config.toml
n_layer = 9
d_model = 512
n_experts = 20
experts_per_token = 1
d_expert = 320
d_shared_expert = 0
activation = "swiglu"
moe_layers = [1, 2, 3, 4, 5, 6, 7, 8]
router_score = "sigmoid"
normalize_top_k = false
routed_scale = 2.0
balance_loss = 0.0149
balance_bias = false
router_logit_norm = 1.0
scale_expert_input = true
init_std_router = 0.0229
lr_router = 0.00108
n_head = 4
n_kv_head = 4
head_dim = 128
vocab_size = 32768
norm = "rmsnorm"
norm_place = "pre"
norm_eps = 1e-05
positions = "rope"
rope_base = 10000.0
rope_fraction = 1.0
qk_norm = false
attn_scale = 0.0884
tie_embeddings = false
parallel_block = false
init = "normal"
init_std_qkv = 0.0296
init_std_o = 0.00697
init_std_up = 0.0296
init_std_down = 0.0043
optimizer = "muon_variant"
lr = 0.00135
lr_mult_o = 0.969
beta1 = 0.95
lr_head = 0.00443
grad_clip = 2.0
warmup_steps = 200
schedule = "wsd"
decay_fraction = 1.0
decay_shape = "linear"
final_lr_fraction = 0.1
batch_tokens = 131072
seq_len = 1024
doc_mask = true
z_loss = 1e-05
train_tokens = 525900000
steps = 4013
dataset = "wikipedia_en"
Below are experts of layer 3 (counted from 0) of a mixture-of-experts language model. Rows are named router (the router's row for the expert), gate (a neuron's input weights, with its number), up (a neuron's input weights, with its number), down (a neuron's output weights, with its number) and show model dimensions 384-447. Each number is 500 + 25 x the weight over its row's rms, rounded and kept within 0 to 999. Numbers have three digits each.
After each expert's rows: a language model's description of what the expert responds to; "mostly gets" lists some tokens that are sent to it at least half of the time. This comes from a sample of Wikipedia text that the model never trained on.

# expert 16
router:535513494512514490522476515480515498504518495510493509527545459485552502481530527472532530502482534521519499499498475488493473485575508503497491522501472477564494505490535499476502515534497509
gate23:509502486463484493516536447470515440489463479523495526475550501494498524530474492534486494491568473497466483504479507500496507497537464484503488496484511537525517522521546492488509491514491496
up23:499512545495493488505495507552483499535518486485482457526485488526512518515486529496519469549526498492511451508463464504527497528510499479473506473522493545447473502455519485458515525458507532
down23:558491489514505502507499483473449495506479495527443498462520486467506510508484520494487466481444508454496488490513495468512511496443484482525485482488549483517484444539469457524513498511491442
gate24:494489488499452502479504486516479532528525554469507566469495518450505504487467532484464527518516530488497510507429459491489527511527545508508516508543504534516486549519508504472548487489524488
up24:503473518497511500517525516485510530518500470511503457487495520487485508518526503491500478516504483508494530492491521499516486501495489495533459529539507497445493477493534513516478472516453467
down24:452498478545466519496483507512496498441494522494456490535526488485489502525465483526472490506483478474477495513507478501466473532488476492518509485515513477464491505526471507489471539495503513
gate25:514536505446469481470560488485498521518524560499506466509499514543515541532493533478463524487478513473493531512451500473514491495477499491474540482496505478490489521469506453490495471497536524
up25:524490504506511476505516484522479471523521482477492466488471472482486516471518495481534501515490499533523526450505461543518505465541499509493525464510504484497468533524515485494514498521457560
down25:520476471491470460513528523480473502446527512413497503512516475511483468522538534492495463489512540505471525533483503465552501476511485498478540496512542513488495493492503496523547515463517527
gate26:455483517486489512496475526540490474510528489462502481491520491545518472446512460494563516512551456499486531499466535523496505473501494476456537498470497509511523526510511506505504494505550470
up26:481487507512519511491492495561498514531508481489526527499474497474453515495496504458526484487470479499480497482518525531510505468463494461501520491478510472514486529506519491480527476505538543
down26:516501566470472454525503485522517518506503504522433463508475491490449510541478481496514458508482554464497526474518508489477491491520506491474492479470478479518527513500475491512483499466493506
What it handles: Head nouns after the
mostly gets: " film", " novel", " character", " drama", " cultural", " software"

# expert 4
router:526478514491508438530506482460488475510494528484511492518498496495520506511508494509494490520480476483520497495500536481496476480513511487534532481491488520516527473499518478521497488489473463
gate0:524539473483517458496469454484510494488493517517518486482490490529517476482511547553518529471464499493517473501500499513487480494490474468486493504506526459533510481449546511511486505451490496
up0:497511546528477498497520561478488515504522478490498466548512483513507514485484532469448494522558492517512497536533484487477455478455500486504523510518532504487480523480495530453498530550524463
down0:504514441454469486548495528444500498485510490507470512485527497521515517542533482481476522517528540473454512533527462501510504522508499504525443522515507526494506493478476492488486524484456467
gate1:483480510527508489499506491489472482453451462506557483516501493521505553516485492472540521534542498444490488508542540527515523462432516473518529509519522492503498505495511481513448530529525504
up1:516500502470539498491519470538567510508498551513494524478526541508489474472499485495488505507459509519510510552516485490544495483524492546498503491513473490511466505528528452526547487456541519
down1:480517496516532483499527502540465482482506503504493490508508513519523491564530521513503517502483536484509491484448470478527546491533453538470502482489518495477485517479524498475489481518509535
gate2:466489510535490515477504489488471487497468572515522487525506506463519490507517503484507507485520480466494512497501473496493514486467443555515496523481492456473527507465485533499461521487487518
up2:452490502529527451471529515488515460513470523523467492538494477516527470509502508513519462522483520493452491508499465446519522492491496515470525493482491519491532465502494514500507453513440531
down2:514488525468507462524472481462498557497498488490490461514527444517457487485525527532462479512512446482466494497473525471467536482546520458466529499504503538513507479512551504522579518475497550
gate3:491525532422503502481536486534461495488513514547485497476509486501516458488482504473484531489489491548488529431471503516505497509491481511493501480474479518520504510538528531507554520511501539
up3:473547484421459498498515502499476478518482529471487507480475493497490462502509501529497480490473555521459515479472508469522492540449493489472517483499505490495475496508511493503475519500510514
down3:549503502449505454510505483538498481516505496522499501475480533480492506493499548539479499506499530496466505513516507487487531512537473478541552471494532511495486504510490489490480543531482557
What it handles: Space or bracket before numbers
mostly gets: " (", " (\"", " [", "^{(", " (/", " (−"

# expert 17
router:476515484515530500530474495470525450547492446494483497462490488501484457486505535536489511536493494457494499460505505484487490514483456470489511511471526516480482518502515470476493489513532496
gate23:514498474455477476519534490484493451502496475532514513489539515461507517489470503537476497485558471463473452502509507521486540501512490488461472500502517538523547477467529476509524517507465505
up23:475486498509487525476485549499500497490521514511544469471488536525495534489486511508491533545530508451460487510489490477506499545499481465469471488473505508490515485484506482497498533516504488
down23:504502494507540518501551506482470463531463510492479522509502496485549500484480517544507483523433493481479521517517511473523529520441485478451484507498525466524524459489492476514537508481500490
gate24:435517496532481512462538475503473515524482514490531521478502560449490510511463512516505536535514501486470514474469435506461497508533569519539523533546508523466486504529532519456514482454507509
up24:445494520450537502485519512523501478526500487487512479465527483482527518519550507503523486481468502519480526493465553489534458492482466511484488474546487509440490502499509480497508485537440484
down24:453508490536490471468521489524478505453515507454496520513513504506532530498491494494513480484475520508483518529506491484512506552485490504527472476507552461456502464502478477527493512517529512
gate25:498541529436464493477538499480481537496484532531527472518564492555475529489482542501473530524468539484495513487506504462489504490509535435464531452491479477494524493484492465502539473498494530
up25:520459492489505511491557493502501487526525492500499531461453464480491498495520502525491481533508475512534494470503502545496482488514497513506534457525480490517487540517503485488477482524462510
down25:513475485447508479530539484473472508487530498481491487454531470513473479512524505508482509492508529547445485542485500478517494501526524525496494515529532475464540467513511499517472524458484536
gate26:454522519483534528513432515545449463480525459443493457519519484572489507474481485500532504500565496528493503491508537458456508481484496515475538519517552512511513529513532498478525454545499476
up26:479497456501522518486489514556501512455472506497567505491484521455509532526480488477473517507498488489453450477534481515457547482493502491495486505484507482496505527496550471509480437486514545
down26:454509512489496502525522498488514483490478496504450500494475506526502513530477498495481479473487510527496540509501488489449547477484522517476492469474502468479521533491494470542486520484503496
What it handles: Locative and phrasal prepositions
mostly gets: "In", " In", " outside", " throughout", " per", " off"

# expert 6
router:511505510506523488480526484537524547465495492507535503474481514528544496508484489463485496437532526516474500481484485543550528506457526526490509490521488509490489514477461539490496501464521536
gate0:522504481484487452480498510466556502500481513501505499484492438538468492492469509541536501509504483496500525520495516485469503508493501497469488514480509496538507505468514528524498484484499517
up0:468469482507439536538530528476513488524500496456500474520519491505477528437513533501422483476536491543553490529502486493490480486482496499498535499514526482486502525483523537474511548513532460
down0:510527486499457502546493474474505493510520473534514516515525477468509481549480526505530505507535511447503520562504450518463450470491497518547487509521533461490552474504520502531532503531492530
gate1:511506455518518455549478468478526491456496435547522504510513487518493531494465481523516510509548520494459521496533515541508507497464513480510516503538543498539505488519508500489481522487502494
up1:492524477499515492480497476522502514478490536493503510515513549501505544469502512507503491525494507505500513523531492494541491496539520553483503501498489493520493562522526463478537545462497533
down1:503522501511529485502558472503482510476501463514491487475515520491498488549488511509490511502480532502523526493477530462503549485508480489497500551502519469515498554495500504509462471526504488
gate2:465473491501465509456452499525491500489497517506542471509472505487529486509532495476496511489549506513508519508508515508517486520476479533510506493471504503481562486481518554506504531499484542
up2:471498523500473496521479541470554465553497507501450512525498437491523458514508536538564474501515532501485503490488525469548543483511473487524501439489517528500518488500512508527501471483520539
down2:534470506504468521485489529473482510540501496499506492496532488456506465526486534539459523492507449526479487485478507424468549502511512504494486502502534501525529475505481504514494521467484507
gate3:460525540463489503533499479526484500449504486530508468479495485515506496498482498476491515477538542511459543466459471530510520559490470513512491462492468521500536526548486528506518478453525522
up3:505496509447525489503522511521453472462491504491468510521498499488493463495495462521482509491498542545485548464439495498512523532476465514473510511475518494481454495502497504514436455476547487
down3:549496501466506481445491474570501493480524495494499518494515472435515495506462541492498462491536532512470487512472504517459480495521488444502516501507508528507430525499485480531494482518516529
What it handles: Line starts and section breaks
mostly gets: "==\n", ".\n\n", " ==\n", "==\n\n", " ==\n\n", "\".\n\n"

# expert 15
router:540495537487520504545466511478472503521511487464484521541483491437497521503507471511534469503445524465509546503472523479472500511464455438527485515497487555531527524523467479517469529489498500
gate0:514551490493455443508466449455546515523474487485495460471493487534466490473496510520507530488513500525476507537478516506445541491438522506523470506496502470543539483460515513540483498505484529
up0:496511509556471511514473484461489509536526511506527500500486493505487569456528538491450487478510520519494500531498465443465483450490523504538501486501518480492495551497469526487522531503469479
down0:482480489465482491534525479416489463479508471501501525504510479477506497549503534528484480508518516492501528554490442472465475496551503468518459515496510502517500484476480502521523526485504476
gate1:498557498500507499534487545508495501475455500485538478517481500522479486494466488455539489552509499476488541504517521553496506482453510469509549506523501484535527486495538479504467527532535533
up1:492443544533570486488508477521528478503530524499521517495508529505507525484528471519483528543462509486543486567507496516514522483498526537503503487536482505500440504502527444484502496495501535
down1:529517485489545499476557484511484487497492478502476519455504466532476509535485513524514502503497511471492471502486495494538513506514490489517502489492511464492494511504507487538510500492468544
gate2:439498537531494500500496503519496466500469539511554461525523502506515446476515528506468497469523487472479523483500491501509507506461488519513479502496518471501527496458528511512476553542481524
up2:491504508532488479490524528494530448505503510536483488511485466500538468524496524524509468520503531488480498465500456466508524546490463477485490463470513554477515498470499508490525491479492516
down2:487446534470515459539512508500459499495485502501506468535540469493473466556464529539486479507536486526471518465497516442529565526526510501487505488488515522532515467489517537529503525491483536
gate3:483535561455522480477530470523443523462498501530513460462491496503499503517499509501479496467540493519490534443470495477502497502522460512490524451448481537485506520508513506462542483512498488
up3:470521500451483515501514512508502476487480507479495486521469497489476482514513527511504509464492568536483524498479519480499541487503477521492547504470488500495451518479515481480466489492515495
down3:568483463479461453493485498538476477528519485493515508481504488437536481492493546518521492479528520553454468474492468482478504491527464491530502496527524482492517523512495473503503538521488506
What it handles: Table separators and punctuation
mostly gets: " Haleakala", "%)", "″N", ")},", " Socorro", " Self"

# expert 5
router:490511497500488474493458480430441466491478480494495498531495484497491539459505494519491484544478513519490544517527491459493505513458484478538498518538458518484524479500512493522511496546474490
gate0:529542465499489483493463478469530481491519479477510486491517486530485461496484516534540537497505513509516516532493501498467516536485518525450503522497500499533519502464526504560491485515484508
up0:487484490570489494478521527460481455529479530467529515494495492504515487479525518492438494468540533551508511513497450472501501422502516497488508421533511479484495526515498531493552550503492465
down0:473501499460458494561518502428512464480497472507494514492499477462516510539486514499493498493505548491450526531552481508477486492508504491496471497477520490492473511491493496530505539510510531
gate1:509508459507508487512476506500511519464452485519533516484491494493509519520464495486508544499501509443488481513511538510502502414428529491496519487525525471498518485499502504513448550537506479
up1:507514523477531507462525446494504478509478538478502507484551514518475501493495508502510522549477476503518504530513472493486486492539502536489503519509505522529459506523530452482548496483495502
down1:543556510468515498518521465508513513491525502497512436492498510535494498589502503495508519493503553487511482512495502482510520483526475481507487535506557443467506511490498534513434512537487497
gate2:469472479529492524503485463537499454512499522517518459528489493509532510462499509508503508449527461483513497481496531488493480492454470540526531498528495466504498502476490528491473541498464533
up2:511527497503469491463514535515531479496500541484485468512492474490547489539518526494521447508504535476480518477486515465512501516495508494499476447455479490490504491500555483490513501505503541
down2:513434545460477486495522528497477522558504498474522510552517454493450482513517527539461489491519456507453483471515500420488538504512481503473515510485507515542543492482497495497503524480499544
gate3:507544543465498503505505449503466528470514472540485482461468523513513489478513537484489481483544495526491556472456494516470482507535486489480493443493438530497534512528481505497542482502503511
up3:478493490444490517512552491508487481498498512506471495516478507478499478481520509526500517460490522535492532492475522472490516522486510493487524476463481495498468519473490506473473492452517507
down3:543505497455489471491485480578495485485536516495524524456510508450511487471491517497491476492535501527442478521517490543500485527526479458510530464489522513535495518503483482512500500539493496
What it handles: Comma after subject
mostly gets: "\",", ",\"", ".,", " who", "who", "\"),"

# expert 0
router:487527496513505491500509497510514497516492509479521535471497471512491502497507498520484545490522484521488481489500504485501487537538532493512480520515507470478497535495482538510508516496530478
gate23:497475491480480496516543525517491457526489507518480510479580483486506555541507531523470474493531488495498463505502490495464537445502496471506511483492525526491502515504487476478513533486468520
up23:470479503492523516505491526511493482516516510483526463486480494508512515507510538525514488562506510498515494502452457452497490523524519471527503454487508484458498499523470489473486505471526498
down23:525474476516502496497547516512454504527502523515465466496504491508515521487501554496510447521478460496511505498477475497494516514470526483520484522503532495563473500492471493485528508481503511
gate24:470516475538461494482506497506465533513461558503490528462531520462489490528510496483507526507529495474518507485484432507487515502519537505540498488541516507499467521534533525443536526462527473
up24:486489535479558521513526520507451510515528499500482501477542509466515518546561497520514473522478468496466536489468504470452498496480515508542482496531499507462494526498506514512505474524422410
down24:463490514503435490499522471523512503466526511497480491507491507495492485488513482530503475497494463480516471518494520474505510539497464476514481496501551518504504531498465494505452463495510478
gate25:491560505459473510429543531495476534514547516503503488506527465523493492486501527468500533512497517470516490530499524474495495497502535472450511483493532489518494494486491506477529472507498477
up25:559503487510471492502536521496482467516523500508526500490484466540507487467501477537492469528507476551525516490528475542484483468519485488495496470515482503496533518492525460499504474523504537
down25:486511467463492492506535473497458496499487505454492476486518446493492508501513469484504463494519519536474466510492502504541476521508532514464460509539512515475561475490473496532459508469506518
gate26:485513515504534537517459522517445490488523514483573512473515507553491525499487475505502495502573487501477516480505509454478481493518519536483526518474515531481530514448499513497530489543518499
up26:494454504515508523507478472560513510463497475490476488490485518490493509512480482458490503488453441492460473496531510532478496496467473476513512515512472518502460534501544501519488457469512495
down26:468554540506455492544539498481515469518499515481474497478490533496476481494498505520498495455493556442525561502495514508531519501510534533489498489560505499500538547521507490511456485444541492
What it handles: Mid-word name fragments
mostly gets: "ild", "uck", "gh", "w", "onn", "ch"

# expert 14
router:524518498510498495470548484470490477512514476478452501522481481498470483458535430495494475487483498523498516486485498479441526528446452485503514512515502507479460481503508482506517517479538513
gate0:540510499520485457486475455473513489500499494522494475491469486509494499476480530560527506499456543448514531500507506518479526511482484521459491484499472464559545484453510500532499482507528534
up0:492510485517474485508483563439526504508488522495517491503494481494526494523493535479456515487520487557512467541474483441483494430505513486508524464536523510456516518483499483498472511482513481
down0:502495493429458491575525510483521473471472503550498534501528482504539479490497525512494516515508531483458543542553495518463469512567501516506458490498519475464460505496484474510511515523502500
gate1:545509478479526465492514474508520459470484470526539527503464535500490494466520479485508481480520465451470508517509546498485488499452515531462501471530490448544494488522479497502478511521516530
up1:496497515499525514474507504490531519460524521489476534493537501489471531487477499514499524507464523492512541566527463458534485489561486517490489486526521485520501513493531479490543517448528508
down1:516520508526559503513553472502497493452479458532513499501516527540482507571496488514510503534503561514526463491467516485524534508519482520516491510481538488522497541498514522503493477542495485
gate2:465476487524489533461475499526506465503503541511511472518517508483497496483516507498485516495502501507501494506490525496523496475467500565517488513510493463496535505447491526497473581473480466
up2:489522490512516482498503529507541463488498529498478510518489463479500520504524484498487461513459571473458475482460497470494495512527501513485478465470495507491514517453508496504530510507462545
down2:517469545525494449503457510501487535532482458512468504528549468512458475513495520536456500466540471489495483501494512448501533511519497503433500483505519485535493482474524505491519550427474545
gate3:448542563478543494500545489514442522452496474535490471460498483501522507502481509483506471469536505552498543475494517496528524547526489501468483432522488579495516516507498521458544480497488508
up3:518474510458522533515518468510469460527493499461502525474476504495497495505503530529503511499487555533489548516473527445513515529501501544451528466489490483498483512493533493499450515499528518
down3:553510505487525455495493486561505478518523478477536512473501491450541474486470520480462445470527495507442474524484506512505488476537500482507521494501485449522451491490486458500518531539485510
What it handles: Function words in prose
mostly gets: " such", " those", " many", " so", " if", " considered"

# expert 18
router:476453484520521480524489507521519499489537508479480526496520438534491516502471494501464542506501473484497504473496496486474544520539521504502509512483515462481538502479519529538480512502471493
gate0:533520489512509484476497469499539513465479483476489480507490468540535529430484493527519519491503477488481471481532491528423508462507496483489488500512526485522541521452484523513491466471487499
up0:495517505538519507524521513465508466470488539458516507519467464516518511472521523501444479474536491517526485513514491433510491436496514516496533511502531524489492508503496528467508534538508487
down0:473483475470450502521504500431474476487529513519487537476503490526495484518485527475480512472507496510490551521517462508509477483518480479511477505488526503487470514508503469517547525544468487
gate1:499536493534530499482510509494520524459479449488517516512470512510541514492460511504533515514515496473485497547507513474509515499453546515523509481527497491547492519540486474496466529503525544
up1:462514522505536460430497496478544509499510521508500462473562518484475514477532462494514525532467505530472510527567521500526478536546483524498473542530516528510448511491526463481498486438524502
down1:502548492513544495486536532491501493453521489475481456469514498539509497543486517507515522536485516492493435469497550489539474507526460515487481509519543467508521515520515487482491510546515469
gate2:467484512529493512499514473485524479497529523511518492527522547510510478489519502510486527472514492525480509497504526470507530510483516528511502534502510481509534498481502557522468552469527523
up2:488509483530497463492553520459521494526493492519461503535506470506509508517517532540491484518501544484460517504505471437517548500490479498464518463477481523504512509489537525514512486472483541
down2:537489517490508427505488533522499504487494491513499511502508510518484520503485527548477476511548484465507522499495514493509500465514502501484524488480516532536488478528512520475527531438506526
gate3:513505546439518481532496487525480521470481484522519465486493481513489512499477530465465500519540529526473520452459518517531520510523474488499501466485479529507539520520498516465541495525492486
up3:503494507459488502486521479507454487482503513500486481488461479473499478509522516498500487453504548509451550507440504483499508498501457508498501459469490512506490507517487479503495496476553498
down3:570465507490525488469497463545495450514519493529498534479463516450509490500480517511494513489531519512477460518485467481469484520523497454531548456526496507523460518520498476477496538536483503
What it handles: Articles after prepositions
mostly gets: "'s", "’s", " studied", " attended", " the", " University"

# expert 10
router:546473443465526536531510489503493501517543481486528462515479573517446482510519508551462505492518462480499501473480529466486492513497491472518525512524480498529501512508485473489504488547495470
gate0:509517478509473455482469472482537488534504490493503497480489484519513491483502511540505520514471476509476514499524495498500484526516498505453502495501447495543534503464524506552489476497508498
up0:497527499499488534525507548495476486490501515508520489539498498491495553470518529467428466504514493559516485520511497445491494424472526498495499472534558464438484554490494519498499514504499478
down0:496499443494484513535513473471502465451482518514493493469505460480532509541511502526508503467497526511498504555521473501478492513516549477537456487472529517499519479482521497500487472483507540
gate1:469496502507546484529477511481506507454459488504557495513482487494490512507511507503498505505543466480484506491531532506500491462442506501485534515539520489537494492467509498497466540544522504
up1:524500504506492490459527483496542473502530506497499510518530473519518505489497499491510478539452519489519492538512496484528471485519483532517500510511475504499453501476526476495519490467532531
down1:498508521510529503478540477507474510519510509505452481512507465482521484560539489494539509522480520481494463473474497487531509503509472524487521505492536466473505551468528532534490495534478547
gate2:472515528509499512478475498506511493497488552528562466467521506515510503490512510518474504506520493512518466496527512471498475469481474545566473510453520487474523487500482544529512529515512506
up2:474514528514526483532531550452538472529471492517474507526465470484504497519514510504504483552519558489501505477498531496534485519525547474468524498509499550475516468445514501479498483474480541
down2:534452541494518470531477544483475523503486479478501515527544468499482476475489511512484469490547441522470498518533508478505532511522503456483507491506524534480521478509520515498513541495476531
gate3:518560540476486490523520487502474515431493516489488507462498499519520478488483513479494489498524463510479575434500515502508507517480487491495467447480496549529517481522508499475547492518508539
up3:495503504450500495518539500521481479459483509521484525521476510483483486487497494548490511492490518522486533479454518465509527494529507481469527497460481484510504472480492486503445494481507501
down3:543465491482510457477493515510449490537500479494494519472525525475517535490480522488501448502533494528461502523535503488505451497532436471516485485533524520496488504491502473517480482514515514
What it handles: Table headers and cells
mostly gets: " Candidate", " Pld", " Title", " DF", " Opponent", " Rating"

# expert 19
router:490533478508512501499468520458472465528495542497482495520490525499497491482521478552527517536486521481526493548498462501492471488573550465498485479514493493452469495499495501522524466520463465
gate23:500512485458491511502543474510508494546534514532502528486544520477500525524481482519482476452500465490455474491472506501473498522504504448498518485511514516503500542546499502490514528507460514
up23:492467529523470490503500532478477497487499489486470517535492503525512511548500520488506481552540531502520527501489461459519524473520491480485500476516472475496505476460471504470483500474525536
down23:506473506511536502504522478525471494500484511509461482525546509492487540489484500506517511510491486507459505516483496508492492503461501455486499484465557462523515475518498475543514524477504489
gate24:487524465517473463453515523514486502514474527471517549482466545428477481486488514484469499528521527441491509502480463518472520499514550515502510508546541494486489535538535504450535498470465501
up24:465469515463538494465501513484492531563512476499492487455474541488478514504570501535501470522487477498507502503517550488512468482486522502498503500543518528475490490473547524548507458487453481
down24:474518485533459481490489480494500532469522472494470499493499518492494529469490494551471462509496490499475492503528506511489479520485509517506512500543562496470530502508489490538482531507503484
gate25:477517511452445491445531513503512521523511524505548500501494493530500540499503501481500541504515493494493499532506513465489484492525528503479508460529524467514516507479493468457475488509530500
up25:509513502490477507493488468486484475528511545480503531470453476539488512481532486527530485517500488526520547462516427501489468507516482493526515494517523514474511537523491476453510484536508521
down25:503462473461458463533520507494492470507505496486512541450520453500525502537521505490461458498505542537478471542453520469493513487524498505495527525520522526485510503486484547522511545474513520
gate26:442509499494542494450489531530468463502542510461494473471517544557510486490501483545512487499523487490537510512506522516530522504471472511516520504516538530477514554483498511505517510528482486
up26:473529486508516504512469501556464528498464477483528483477488510496512559527487473491490488512462512472474492503511536554467518492488500495525500492498551453508465528498529484506484490522484519
down26:474495510437494495522523501455508491481511502480467504512497498538478474553467493506527491500482552489487525481496505461478512499527491537491506439528531502533489499534509499446499461461512483
What it handles: Possessives and career verbs
mostly gets: " lost", " get", " won", " earned", " went", " spent"

# expert 2
router:517480508536476482485531501504499511480504493500478486474461466520478467541503495491528473489459502494563485514507507526474464478485459500444484489474462524483457487495503494520479493489511522
gate23:504471468454465495508577489497492455517466505516498566519543526496497538524460488531510491454503486480461450541490495501508517505482483499474498485502514550528554520509509512495510508496491535
up23:469486522497493521504499510504488475531507517484513476489502501503542531511489529478487486518534449483517509530474497461490500525506518489512511477517492472478477504469479509448512537486504500
down23:526539534519476521509526462507456521530467472504491491515531498476532509489492521502511451522515487507467453484533478511498495464493463510489509471455545499511485444489451474481521547459504459
gate24:477491502540491464476512462514503517518482539489497541471506531458520456479517501474475541502488487487515514479498450500489515480546544520479500529532505497513476511545511534418537507490491481
up24:506499526471511488513532546508520524508513526522477481449492481494519523514499508489492517506506489504488534505509492514510480488481474459500478496554527543458535501520528488492506493508441461
down24:477518457549501492504475514511514480496563509480474487527502535457534500489496463525497485471481469492483533489484482524514466518490508504547458492493533522454545525509489492518441510520497475
gate25:503542511456441511462558523497495509489545520499511485537523491527495506540498502531477478471470493458481500525492503478483499459491536479456510491516478490506475513485521488451520478489542481
up25:519488516480490507491528510532520443510545495513534513499516476487518492511511512524516482497514506488520545496476450536519517497515482494483496451515467532489496498522482488458531487494495541
down25:447483458447503476517490509480499512492510509471475517476519477500492471543520515501487475501490514535504501489486532444535475507485506531481523499536507497492529490541499502520494526474511506
gate26:498479510484547543528481490543482482508529494467486501485515524551552501502442478522492482523524487535540522509526527493478524489492493485503529493508505510466512531499541518457535476521512475
up26:470522515483511526485481461540476520478474504510481512488510536512466557520518479444491531494530503486454506492524525521495500477486469476518502493513528482523466543465481447550503448526510551
down26:480505498500498491536524498480546507494503485463438505545500490532464522527458473493539475491490546484537537465548507473467508478509468531486458485523486476484533520450484488502459478475511477
What it handles: Sports team, competition names
mostly gets: " medalist", " FC", " Racing", " Motorsports", " Championships", "ová"

# expert 3
router:509506572490481515507504492493487436519541508523498506491546547470499479484501476514508518548508529461520496524523494502495473499484486515512488471469496536541514475516500467522543485493483529
gate0:553559477529485528488487451468534488536517494493507499454503516504504472497492518506541534505514515522474497514526491519489517473468493513510498519503511491550523523468525508537476487494499509
up0:506510491547504466519526575490470482532486494493529513511466490506502494485508539511458467491502500512516499533477507491490510456519535506514520496538514459463514526474494493467492517479474474
down0:498499453459456509550553508452520476502493490510479481509503497471535514510486520497468472498502500491507499536514468501517477518529495482512468472490530485453466517496490487487508542535487522
gate1:501488495527516491519530456524504483475485499481537484523442487533480541490477516470494502523538483447472458478520531503487464523504500526525526511497503495529483482526546495502458506522555490
up1:496473528513489492468504477515517473520505525511513500490531487503484475460512529506507494549472482492525533524501508509502506492540507530508560517508517509507460512462540479498533489477544537
down1:512518522494540500462533479505483461502545464525485540491520520521478469557501522547516549509512529495536443471449495450489516504488463502500513475499546479441523481504497494473488469522506512
gate2:486473543503500466459484508561520453505497526529533514485532526541500480518517521494499521471512497537522505488490511476512489488497509563530519492505523507485502484475509524505487565507496484
up2:476530482507498472492512534512515438535482528495429491500478494484485470516490529526531484541518570485510513498515496489496524502522491504489494494462497507461526503507527493511533486516488509
down2:525470538500490480522491524482449490537497537475507524500513459475470462539510526520461491485540462475511500525492520471486559484519505501488500524509535554536495463492547509503549507443448520
gate3:480552524456508492487511446526480525444492509544491448476496469463554505478474515447506526461523504532516509435470502542522533480494473461477504515518464515530541514542516487489519514504520531
up3:486520514486505478510518487527500480482507501477446498540491476453509506508518528489484507447494537526498518514460524468518537490486472512497519466473462474506474516503493468494448496496546532
down3:561469483451477471480510453507510484461493498473492500470488484480513507484495540537490450469545518512453477492479483517441479487566492476531505483499515482538512533510523523522451537541469494
What it handles: Distances and units
mostly gets: " km", " m", " sc", " cm", " ch", " minutes"